Experts of a small language model.
Experts: 32 SwiGLU neurons an expert, 4 picks a token.
Below are experts of layer 8 (counted from 0) of a mixture-of-experts language model. Rows are named down (a neuron's output weights, with its number) and show model dimensions 0-127. Each number is 128 + 32 x the weight over its row's rms, rounded and kept within 0 to 255.
Before each expert's rows: a language model's description of what the expert responds to. This comes from a sample of Wikipedia text that the model never trained on.

# expert 35
Description: Name-ending syllables. Final pieces of place and proper names, like -ville, -ana, L-una, Conn-ecticut, and second words in World War, Peace Corps.
down0 [174 114 128 118  74 161 186 114 127 122 137 161  97 127 106 137  98  72 150 154 115 124 159 124  82 120 170 125 119 185 140  81 188 179  99 138 133 124 148  96 147 132  86  94 153 165  83  91 144 144 162  91 118 117  80 163 135 109 140 106 144  99 135  69 106  73  97  90 100 134 115  74  88 115  71 174 143 107 112 124 102 105 162 100 163 127 135  79 147 163  40 101 138 147 106  88  93  82 103 123  94 120 136 127 128 192 118 143 161 189 136  83 216  97 184  89 111 126 120 154 150 119 146 125  92 127 135  81]
down1 [150 106 163  65  69 120 148 127 164 146 108 135 186 154 148 109 123  71 153 103 110 132 128 173 122 140 103 112 129 116 129 115 104 145  98  92 101 146 189 145 100 131 122  98 110 132  70 140 103 187  84 122 154 134 103  83 106 213  83 123 132  96 163 209 134 131  91 190 109  86 152 102 149 141 136 130 146 125  47 174 101 158 152 102 192 115 141 173 122 111  83 150 130 105 100 181  90 150  90 115 118  81 130 152 141 153 168 142 190 127 120 136 146 145 160 114  67 121 119 202 105 118  92 159 118 164 111 154]
down2 [ 99 160 142 108 171 114 176  44 174 120 119 144 159 127 180 144 122 126 189 118 113 173 122 134  91 156 124 163 110 142 112  91 120 135 161 117 129 126 203 114 110 145 145 109 118  72 152 122 209 169 153 115 111 128 164 117 138 118 108 137 199 150 114 117 108  98 156 168 173 123 102 148 151 122 132 198 104 103 133 139  76  86 154  81 183 115 115 109 165  81 105 147 129 100 118 114 129 149  92  84 137 111 114 126 150 158  65 139 225 122  77  91 131 179 171 133 141 147 122 118 127 108 223 141 137 161 139 126]

# expert 34
Description: Mid-word pieces, ship vocabulary. Mid-word consonant pieces such as the w in shipwreck and dwelling, capital-letter name starts, and nouns such as ship, crew, voyage.
down0 [115 119 157 115 182 162 119 148 128  65 125 113 154 135 148 119 100 167 111  84 175 150 116 138 113 124 150 132 147 148 137 161 130 122 148 170 138  73 156 120 154 143 106 113 198 181 104  98 157 109 135 140  97 104 134 123 136  81 175 114 138  99 109  71 148 126  88 141 158  74 195 148 169 139 114 109 115 101 163 101 139 127  77  92 110 143  78 104 102 122  96  90  98  78  73 230 151  77 105 163 134  97 146 184 105 158 163 148 135  72 139 100 107 133 177 184  68 101 184  99  91 157 135 132  72 115 120 140]
down1 [108 120 154 149 133 100 137 183 123 166 120 118 193 118 147 144 147 156 213 135 120 144  77 148 112 173  84 100 135 139 153 146 124 129 139 177 116 174  79 131 109 125  76 134  53 145 138 128  75 177 133 104 108 156 122 155  80 157  98  92 157 107 108 174 171 120  70 155 119 111 165 119 128  91 128 168  95 144 154 170 161 130 102 114 123 119 172 154 130  91 106 112  98 121  59 190  88  83 212 112  93 140 186 130 105 109 127 115 169 123 122  99 152 185 145 157 121 175 117  89 116 153  46 126 150 154 121 116]
down2 [113 143 106 144 143  90 148 116 147 131 160 178  92 124 154 144  57 197 134 163 156 114 182 124 193 139 151  74 147  94 113 139 139  90 150  87 124 129 116 129  82  82 110 110 138 131 103 108 133 104 192  89  95 120 144 120 118 145 141 105 122 137 142 148 113 134  65  97 147 145 110 157 123  88 168 156 114 171 123 115 112 150  70 197  83 152 132 136  85 155 122 165 170 138 101  65 148 159 167 196 152 119 111 163 111 162 177  77 161 135 106  33  92 124 140 191 159 124 163 123 156 156 108  90  93 183 111 126]

# expert 61
Description: Table and name pieces. Line breaks ending table rows, coordinates digits, and middle fragments of names and words in tables, such as B-il-bao, W-ed-nesday, p-ip-ing.
down0 [131 146  97 155 142 111 129  78  87 146  77 155 137 159  25 119 152 188 144 150 105 172 134  82 172 109 126 152 145 167 161 119 114 105 112 137 146 159 173  95  94  85  30 114 102 135  99 135 142 101 132 194 117 188 141 111 114 125 135 116 130 138 116 206  74  92 135  79 173 104 137 151 117  98 113 105  57 109 138 152 118  76 122 153 155 116  90 133 118 127 122  80  81  91  99  75 121 100 136 118 125 106  84 125 128 176 179 101 132 118 149 166 149 117 114 176 173  99  69 117 104 141 162 119 167 129 109 135]
down1 [161  82 162  80  89 144  82 146 106  98 182 109 151 108 112  68 106 140 177 133 160 163 171 120 210 153 146  58 138  70 143 105 133 152 129 137 183 119 177 136 110 133 156 143 151 146 149 119 109 153 100 137  87  99  70 133 145 157 145 184 125 199  98  58 132  96 142 103 172 118 123 124 110 131 141  72 191 116 120 107  73 147 120 139 130  83  88 133 122 138 162 150 131 141  76  98 162  84  97 143 101  65 141 138 117 164 129 166 150 114 137 114  95 130 137 108 152 131 191  79 111 145  85 129 135 156 191 109]
down2 [ 94 156 147 130 136 122 110 106 187 116 124 162 162 147  67 121 120 111 117 181 117 126 137 145 147  92 132 192 127 129 119 126 148 168 149 168 121 113 148 190 100 116 157 177 147 148 194 120 150 100 135 118  85  73 178 107 110  95 139 155 139 124  95 115 200 120  64 126 193 108 146 134 174 135 116 120 129 125 158 131 190  93 137 194 161 132 120 163 164 137 170 141 135 205 136 160 162 128 148 155 151 174 172 163 114 103 132  85 139 135 160 124 153 122 116 160 123 106  36  78 121 138 196 166 108 153  59 144]

# expert 6
Description: Place-name word pieces. Middle pieces of country, region and foreign place names, plus whole country names, as in Catal|un|ya, An|tar|ctic, Lanka, Egypt.
down0 [209 146 150 142 154 157 150  71 114  56 142 130 129 109  73 122 128 160 148 120  81 120 138 118 119 143 153 150 101 117 135 138 159  80 112 115  93 141 106 104 162 114 129  57 102 149  56 104 119  80  63 123 112 134 169 150 153 204 148 127 180 153  65 146 122 102 114 137  77 139 113  89 164 142 104 108  67 110 231  96 164 115 102 175 142  93 137 168 118 152 107 156  67 110 138  80  74 123 134 150 102  83 133 100 127 126 112 142  98 159 136 118 155 103  69 126 122 104 139 183 155 118 149 117 136 110 106 146]
down1 [197 152 141 126  92 180 142  99 155  88  92 130 110 153 141 155 124 132 129 175 150 113 102 147 107 145 138 152  84 118 157 113 145 108 103 122 103 142 114 127 132 168 154 119 137  46 141 173 136 154 107 186 154 101 123 128 160 184  96 127 110  83 100 135 164  98 197 186 176 111 130  44 135 103 116 206 188 142  81 109 153 116 130 112 107 133 128  93  89  79 168 131 123 108 126 141 136 124 145 101  90 174 118 157 133 121  84 107  90 189 134 179 174 116 117  66 118 100 128 142 140 205  99 104 117  88 170  87]
down2 [116 175 137 129  79 113 121 104 151 102 121 113 166 132 112 196 157 117 156 116 133 109 215 153 137 116 115  61 135  94 132  83 183 151 133  86 113 144  98  82 189 154 144 118 140 144 185 171 117 148 110 137 159 128 115  99 173 129 163 151 159 173  79  85 155 140 146 123 191 110 212 126 169 161 138 109 125  96  94 178 129 141 132 140  87 130 151 132  49 167 121 105 107 142 130 119 126 127  64 108 141  93 134 100  95 141 120 150 190 135  96 126 120 120  51 144  98 148 188 123  78 178 136 104  95 150  84 117]

# expert 18
Description: Line breaks and headings. Line breaks ending lines, paragraphs or table rows, and == heading markers that open section titles such as ==Family==.
down0 [147 165 139  90 127 114  91 123 148 136 130 158 168 132 189 154  75 147 136  95 127 134 106  86 103 140 114 117 108 132 133 110  66 122 137  89 202 166 106  89 113 141  98 145 192  61 132  89 180 124  90  68  58 156 104 128 176 115 154  59 107 151 100 136 160 151 203 148  95 102 139 123 141  82  84 134 177  87  96 145 128 131 143 195 108 111 108 143 161 118 136 175  76 170 117 112 157 148 142 109 100 116 162 104 163 157 128 147 157 104 159 127 116 161 100 136 176  90 119 103 111 199 143 147 120 115  76  78]
down1 [ 71 100 118  54  91 162 114 177 135  89 138  84 115 129 190 147 100 103  86 149 117 142  83 163 132 152 141  79 117 153  87 186 154 140 160 103 123 128  87  69 121 105 113  83 207 156 189 141 106  86  64  96 116 146 163 146 142 143 158  84 129 102  98 142  70 110 101 106 157 147  79 112 176 146 158  80 105 135 128 155 133 151 163 130 143  99 120 170 145 159  97  86  97  96 103 125 161 139 103 137 106 130 144  96  90 155 114 125 117 211 113 185 109 128 113 134 116 179 108 132  90 172 118  81 141 157 165 101]
down2 [ 93 157 162 130 114  86 101 167 124 117 142 128 137 142 153 117 160 131 115  67 124 106 113  94 146 106  78 216  94 107 144 132 149  91 145  91 119 159 194 192  77 152  92 101 136 104 126 130 106  83 113  72 116 102 118 200  93   5 138 149 141 161 109 160 120  85 118 148  80 107 134 137  91 117  97  87  90 129 149 125 163 156 140 172  91 129 124 126 138 124 149 125 110 103 152 113 173 103 145 156 115 211 108 158  53 156 107 129  92 113 123 106 145  99 123 132 137 115  88 164 130 149 195 120 114 125 139  79]

# expert 38
Description: Coordinate direction letters. N, E, W and degree signs at the end of map coordinates, plus table pipe separators and the word There.
down0 [145 166 109 127 144  96 122 100 137 101 151 122 123 157  74 136 132 122  85 154 104 202 126 144 121 134 135  54 195 124 110 112 125 138 106 146 132  72  58 187  92 165 134 134 141 151 114  72 158 193 126 158 117  88 183  95  76 134 152 119 124 132  77 137  74 111 126 166 154 127 148 122 104  96 130 136  73 137 166 121 106 181  39 143 111 136 122 108 122 129 106 126 135  82 169 110 157  87 125  88  77  90 148 105 164 146  72 152 139 137 174 125 141 165  92 109 125 110 107 143  93  99 135  60  47 102 158 135]
down1 [ 63  97 129  90  82 148 119 103 100 152 104  97 143  90 139 137 136 118 180  92 108 145 137 142 166 142 126 152  31 128 159  33 110 181  92  92 108 156 127 105 106 137  93  67 175 142 153  83 130 157  77 145 141  98 182 182 113  75 131 177 152 180 161 169 143 142 139  76 162 111 122 144  96 113 107 147  89 142 124 107 161 118 170  97  91 137 137 131 101 133  83 125 111 125  89 117 138 151 199 127 138 140 147 119  71 148 167 167 110 126 147 111 123 128  68 126 134 149  77 151 127 142 156 189 177 148 147 157]
down2 [168 109  84 143 155 148 112 154 168 166 108 121 114 183 128  91 102 142  85 166 129 153 102  99 178  94  92 193 166 136 211  60 124 136 117 126 136 153 115 160 151 129  99 106 105 133 156 166 136 173 126 144 126  98 174 164  84  85 133 166  77 135  97 138  83 117 116 126 145 113 102  89 111 166 108 116 149 108 159 151 141  99 149 171  88 104  63 156 174 121  78 110 132 106 167  59 169  88 182 162 137 133 113 121 178 151  73  99 135 112 183 151 136 107  79 157 164  62 166 129 153 135 123 109  91 115 133  82]

# expert 36
Description: Contrast and cause connectives. Sentence-opening However, due after however, plus but, so, though and sentence-final periods, mostly in plot summaries and narrative prose.
down0 [136 116 155 121 157  60 128 141 177  89 104 114 186 150 134  69 129 152 157  90 117 108  74 139 128  53 127 126 115 120 154 151  75 117 133 120 185 121  83 118 114 163 132 127 153  83 182 163 109  86 221 135 140 112 121 136 150 144 134 180 130 160 168 104 166 145 131 179  85 167 174 120  68  90 101 153 184  79 170 111  80 170 141 154 126 145 130 122 127 150  93 124 160 157 167 110 154 116 111 166 125 121 157 166 148 124  97  96 160 113  85 176 145 155  80 174 152 151 160 139 152  91  90 166 173 105 127  86]
down1 [182 163 133  79 190  99 150 135 138 186  97 149 126 177 142  97 105 136 177 141 120 143  67 169 126 153 118 163 112  87 132 130 136 212 159 164  86 134 105 155  92 160 168 131 115 132  65  85 143 101 135 171 175 119 118 201 131 145 152 102 153 146 100  90 118 160  53 152  94 110 123 134 160 179 112 188 132 113 132 124 159 140  81 178 125 133 116 155 102 168 114  93 140 151 146 162 166 107 148 115 149 144 139 145 118 160 122 166 109 160  98  75  58 108 118  89 120 136  82  93 147 128 189 148 101  91  77 154]
down2 [195 115 160 103 172 129 107 103 132  89 163 135 146 111 153 116 156 117 111 169 127 168 139 113 119 136 116 164 142 179 134 166 100 182 135 110 126 109 182 181 114 186 135 133 142  97 172 176 160  68 121 104 107 158 146 142 136 107 131 102 123 113 169  69  72 167 161 127 100  88 142 155  93 137 137 118 114 136 170 146 102 145  82  93 141 134 123 102 139 138 105 125  65 156  77  81 157  66 132 121  60 124 136 204  98 109 127 151 154 116  79 152 153 144 192 132 130  91  89 133 198  76  83 102 175  65 108 123]

# expert 56
Description: Proper name endings. Later words or pieces completing person, place and company names, such as James, King, Street, River, -ville, Winston.
down0 [136  72  84 117 104 110 135 109 136 110 123 107 125 118 124 171 105 126 125  39 122 172 125 111 120  72  98 130 190 161 156 144 161 134  96 116 126 161 106 131  61 151 145 162 119  82 161  88 126 100  69 170 130  95 116  99 161 120  70 130 135 121 138 139 120 177 113 161 189 106  32 148 129 169  86 103 126  95 108 130  89 115 123 144 134 149 105 145 143 198 135  78 151  91 102  93 138 152 216  83 102  68 106 134 155  89 158 151 110 114  64 193 119 116 112 101  90  98 116 151  95 144 124 154 118 134 146 107]
down1 [183 127 147 124  76 156 118 175 117 142 130 120 140 115 155 123 123 106 170 173 104 182 141 152  74 136 119  68 144  80 111 125 107  91 129 148 139 102 122 141 196 136  97  95 141 158 190  89 161 101 150 147 138 153 162 168 190  83 159 132 175 131 140  96 122 127 127  88 121 115 120  75 147 126 103 222 123 151  83 158  82 159 124 126 159 113 138 118 140 147 141  74 119 135  74 125 111  97 110  66 151 152 177 182 155 181 121 148  91 192 155 152 136 114 153 102 137 166 107  95 108 160  44 124  98 126 181 100]
down2 [181 211 102 163  91  99 187  90 185 120 119  94 151 141 138 146 134 166 150  47 131  92 139  98 156 177 160 159 190 161 120 160  98 143 129 106 137 196 144 152 113 133 106 145 120 129 106  48 132 151 180 187 124 144  97 194 148 186 121 103 110 109 153  89 111 117 122 146 132 158 113  79 125 136 113 181  87 131 145 114 141  98 114 120 101 152 164  97 153  62 101  70 139 133 120 165 122 158 103 119 119  58 177 163 144 149 103 159 112 157 126  99 123 142 182  96 104 179 116 109 137 138 115 140 140 168 129 106]

# expert 16
Description: Latin and foreign word endings. Word-final suffix pieces of taxonomic Latin and foreign names, such as -ensis, -idae, -ius, -ia, in Encyclopedia and Hasanov.
down0 [136 184 151 109 138 107  54  96 119  61  74 140 112  99  74 115 174 140 113 116 125 127 172 116 174 152 133 124 143  86  92 134 118 131 171  83  92 189 177 121 170  67  87 132 142 122  43 149 140 149 137 106 146 155 106 149 129 143 131 161 126 132 126 127 106 127  97 141 149  87 105 109 124 135 103 152 118  73  82 117 123 190  92 132  83 129 130 122 118 110 163 121 132 118  96 154 117 121  61  80  83 113 113 122  92 122 106 172  77 169 157 108 105 189  92 159 113  52 169 117  67  94 167 142 131 108 184 159]
down1 [103 111 190 138 108 133 117 176  76 192  84 127  72 174 169 108 117  87 122 146 137  87 142 149 171 148 103 171 120 162 147 121 128 163 100 167 139 116  99 165 130 164 125 147 143 151 137  94 135 124 150  88  92 104 119  88 161  97 155 119 115  92 109 126 122  98 131 129  65 156 211 114 153 138 165 152 126  87 109  97 113 148  60 198 164 104 121 113 115 192  49 102 128  78 139 166  81 135 121  98 137 125 181 137  86 145 103 157 149  77 171 180 126 126 160 157 189  93 126 171 113  86 168 116 105 126 124 138]
down2 [ 99 110 126 212  84 157 119 122 173  69 133 109 164 118 141 128 134 125 147 112 153  97  77 148 162 179  87 100 164 133 140 170 185 146 143 127 177 139 146 149 148 117 148 158  55 124  77 101 168 125 140 124 165 184 193 139 101  99 107 144 150 168 206 126  80 190 147 172 161  78  95  98 106 126 140 160 149 171  77 166  75 143 130 182 143  66 117 109 101 124 106 182 147 105  73 169 119 131 106 128 177 120 127 114  93 128  91 105 105  91 116 137 135  61 136 115 130 125 147 132 113 159  99 144 148 138 108 112]

# expert 21
Description: Decimal points between digits. Decimal points, colons and dashes between digits in scores, times and table statistics, such as 3.5, 3:58, plus number words like ten, twenty.
down0 [116 120 149 169 105 147 185  94 125 199 126 112  93  99 103 112  39 103 165 137 110 104 115 103 127 128 147 151  92 145 114 100 121 111 151 163 102  83 130 110 139 124 150  80 141 118 150 130 150 102 104 137 171 172 112 146 174 128 165 149 163  86 128 144 178 123 118 169 111 135  61 112  74 163  89 188 113  85  85 190 121 137 125 101 131 106 114 148 152 103  75 118 133 142  96 192  75  84 113 175  93 138 144  64 143 167 169 127  44 140 130 107 138 164 165 171 106 170  96 149 146 124 131 122 142 141 208 102]
down1 [122 161 153 130 105 117  98 105  77 107 121 116  79  83 113 133  90  96 139 162 170 182 170 193 144 129 113 103 145 174 131 169 119  66 116 126 137  85 117 201  87 147 116 103  88  90 163 141 132 150 155  83 132  70 102  82 151 125 116  94 133 165  94 102 137  92  97  94  98 103 155  93 141 175 121 116 133 152 133 126 160 160 113 115 159 122  87 107 173 187 145  93 113 123  61 100 128 144 140 115 172 149 138 207  73 179 155 160 108 209 199 137 124 117  99 157 166 146  98 147 125 149 127  97 133 178 112 153]
down2 [127 130  95 112 123 124  99 164  94 169 146 138 166  68 164  90  98 153 110 130 119  98 142  82 137 145 138 172 127 144  62 127 172  43 140 124 114 109 101 142  50 150 157 101 131 128 142 101 198 166  97 125 132  82 226 112 166 124  78 149 173 142 167 120  85 189 123 125 150 121 154 107 137 136 125 112 105 181 162 134 160 148 155  82 106 141 146 157 100 115 137 145 185  94  76 132 133 171 110 110  99 134 122 117  88  87 165 139 119 136 156  99 146 156 166 174 172 169 117 107 124 165 173 137  90 203  99 135]

# expert 52
Description: Coordinates, digits, encoding bytes. Digits and degree signs in geographic coordinates, invisible-character bytes between coordinates, and odd mid-word fragments such as t-uf-ts, under-g-one.
down0 [124  49  96 152 151 173 111  63  89 124  86 180 119 169  66  79 161  92 151 133 110 152  90 137 172 101 175 120 106  46  76 103 133 114 129 120 124 115 189 151 136 121  76  92 108  78 118 153 101 174 126 196 152 119 104 130 102 188  92 115  79 133 113 117 140 107 108 119 162 109 141 147 106 206 111 105 144 122 131 102 181 164 124 162  90 143 115 115 168 133 136 127 141 136 146 125 116 185  65 143 127 147 112 128 139 109 121 106 170  48  94 150 110 102 118 124 124 137 147 154 140 125 142  93 158  72  81  87]
down1 [ 50 179 150  80 140 159 148 139 121 151 163 114 126 118 184 108 120 138 165 130  58 126 142 115 118 121 131 124 127 102  99 122 146 146  68 116 112 147 136  98 181 110  84 178 143 170 126 119 157 176 141 134 126 101 162 174 158 146 166 118 201  92 141 167 160 106 128 198 195 136 160 132 153 114 106 133 165 125  96 118  64 125 193 137  99 119 143 170 146 146 171 110 138 177  88  81 123 160 113  32 112 165 129 121 155 181  94 112  97 129 111 130 185 152 150 180 133 107 117 160 118 176 147  80 118 153 146 142]
down2 [144 115 136  99 112 110  69 123 103 141 135  97 148 109 103 180 104  83  99 139 122 100  91 145 126  93  85 112  98 170 200 121 100 186 104 145  43 145  97 108  86 128  73 132 111 138  83 131 135 133  69 163 121 132 183 196  93 148 114  99 152 105 164 126 120 119  84 116 145 103 104 139 109 118 137 131 105 127 130 140 171 159  85 175 149 154 166 138  59 104 155  99 175 129 104 147 159 145  99 118 221 120 120 110 154 111 168  36 105 179 146 153 126  84  80 126 132 100 129 128 148 119 117 114  92 182 155 172]

# expert 31
Description: Name pieces, units, numbers. Middle pieces of capitalized names and words (D-ors-et, D-oc-umentary, Wh-itt-aker), units like ft, %, feet, and digits in tables.
down0 [139 153 196 143 103 172 122 185  80 165 131 172 146 142 109  90  68 107 156 103 158 140 132 157  96 106 133 157 102 106 147 129 125  84 153 101 117 151 103 150 140 143  97 109 148 125 102 129 115  91  81 139 108 141 133 126  91  94 149  94 152 174 197 181 149 131 114 107 126  89 148  89 156  81 111 123 163 183 172  72 125 122 158  91 125  57  88  72 151  79  69 163  96 176 114 120 193 118 158 164 125 151 162  91 161  77 110  72 149 157 152 162 129 193 130 110  67 111 122 117 117 119 130 141 171 120 104 171]
down1 [143 141  84  89  46 103 197 102  75 209 151  95 137 106  98  99 100 180 121 110 114 120  71 115 141 103 137 150 129 117 112 158 145 147 147  79 108  81 132  75 162 124 127 186  82 128 122 131 129  89  90 160 142 127  98 154  76 144 135 162 194 134 126 150  77 158 145 123 131 122 140 100 128 193 148  87 110 102 109 121 122  91  63 165  97 175 160  60 137 142 161  83 109 105  98 103 155 153  97 136 103 117 130 150 122 133 155 157 116 177 155 133  93  63 156 122 101 156 130 129 102 145 166  49 100 105 140 146]
down2 [125 109 170 106 189 121 139 151 168 167 122 116 102 103 117 106  83 117 130 123 132 105 123 130 121 157 203  86 140 116 145  95 160 148 147  93 156 106 112 136 144 123 110 146 148 165  65 133 154  85 118  52 114  98 201 111 137  87 165 138 115 155 137  70 110  81 104  76 169 123 203 182  94 165 173 167 111 159 111 162 108 113 142 142  98  87 175  83 142 130 141 117 120 116 123 209  67 107 151 123 179 106 222 166 121 107 117 119 120  96 133 141  84  93 125 145 151  99 115 101 133 140  74 122 122  74 117 155]

# expert 7
Description: Foreign personal names. First names, particles and word pieces inside non-English personal names, such as Jean, Van, von, José, Eug-en-io, Dvo-ř-ák, Jiméne-z.
down0 [150  87  67  98 113 135 146 105 171 139 134 167  99  91 106 130 120 155 134 127 108 103 171 128 122 169 134 156 190 110 128  63  87 154  87 151 181 133  85 119  66 152 130 152 126 182 144 142 123 122 140 170 115  61  50  82 186 117 147 116  92 160  52 199 149 107 161 184 150 160  85 125 137 122 143 145 115 112  71 112 117 137 153 154 179 164 119 143 157 160 111 150  69 116 146  93  97 128 168 136  68 177 127 143 138 116 137 120 134 118  86 122 128 159 172 123 135 136  98 161 137 166 181  96 102  98  74 115]
down1 [150 121 116 162  81 134 188 129 101 172 133  65 104  98 124 156  91 138 143 134 115  74 120  60 163 145 156 121  67 145  81 132 132 114  94 172 103 160 192  36 103 106  76 135 118  99  92 143  96 134 120 121 128 118 127 120 140  98 165 130 129 152  74  90  90 128 111 130 121 113 141 121  92 162 167 143 185 137 164 127 196 105 115 185 130 164 120 133  72 174 125 122 150 129 179  77 100  83 168 142 138 170  71 139 108 134 171 139  94 115 191  68 108 114 143 147  90 157 109  78 151  98 129 100 141 173 131 144]
down2 [129 145 139 104 216  74  96 152 161  96 144  93 109 107  76 124 148 136 156  98 149 148 144 115 131 196 114 141 146 121 115 104 151 113 137 102  99 129 182 122 130 105  97  60 133 109  76 152 140  67 148 133  98 175 102  92 106 105 127 131 117 138 145 121 139 127 113 106 137 112 106 134 155  64  59  93 186  66 110  75 163 156 115 178 139 104 134 140  86  98 151 124 135 208  77 131 168 125 139 197 115 107  89 115 104 140 153 100 154 128 144 138  68 109 177 139 108 116 139 167 129 154 101 103 192  45 139 103]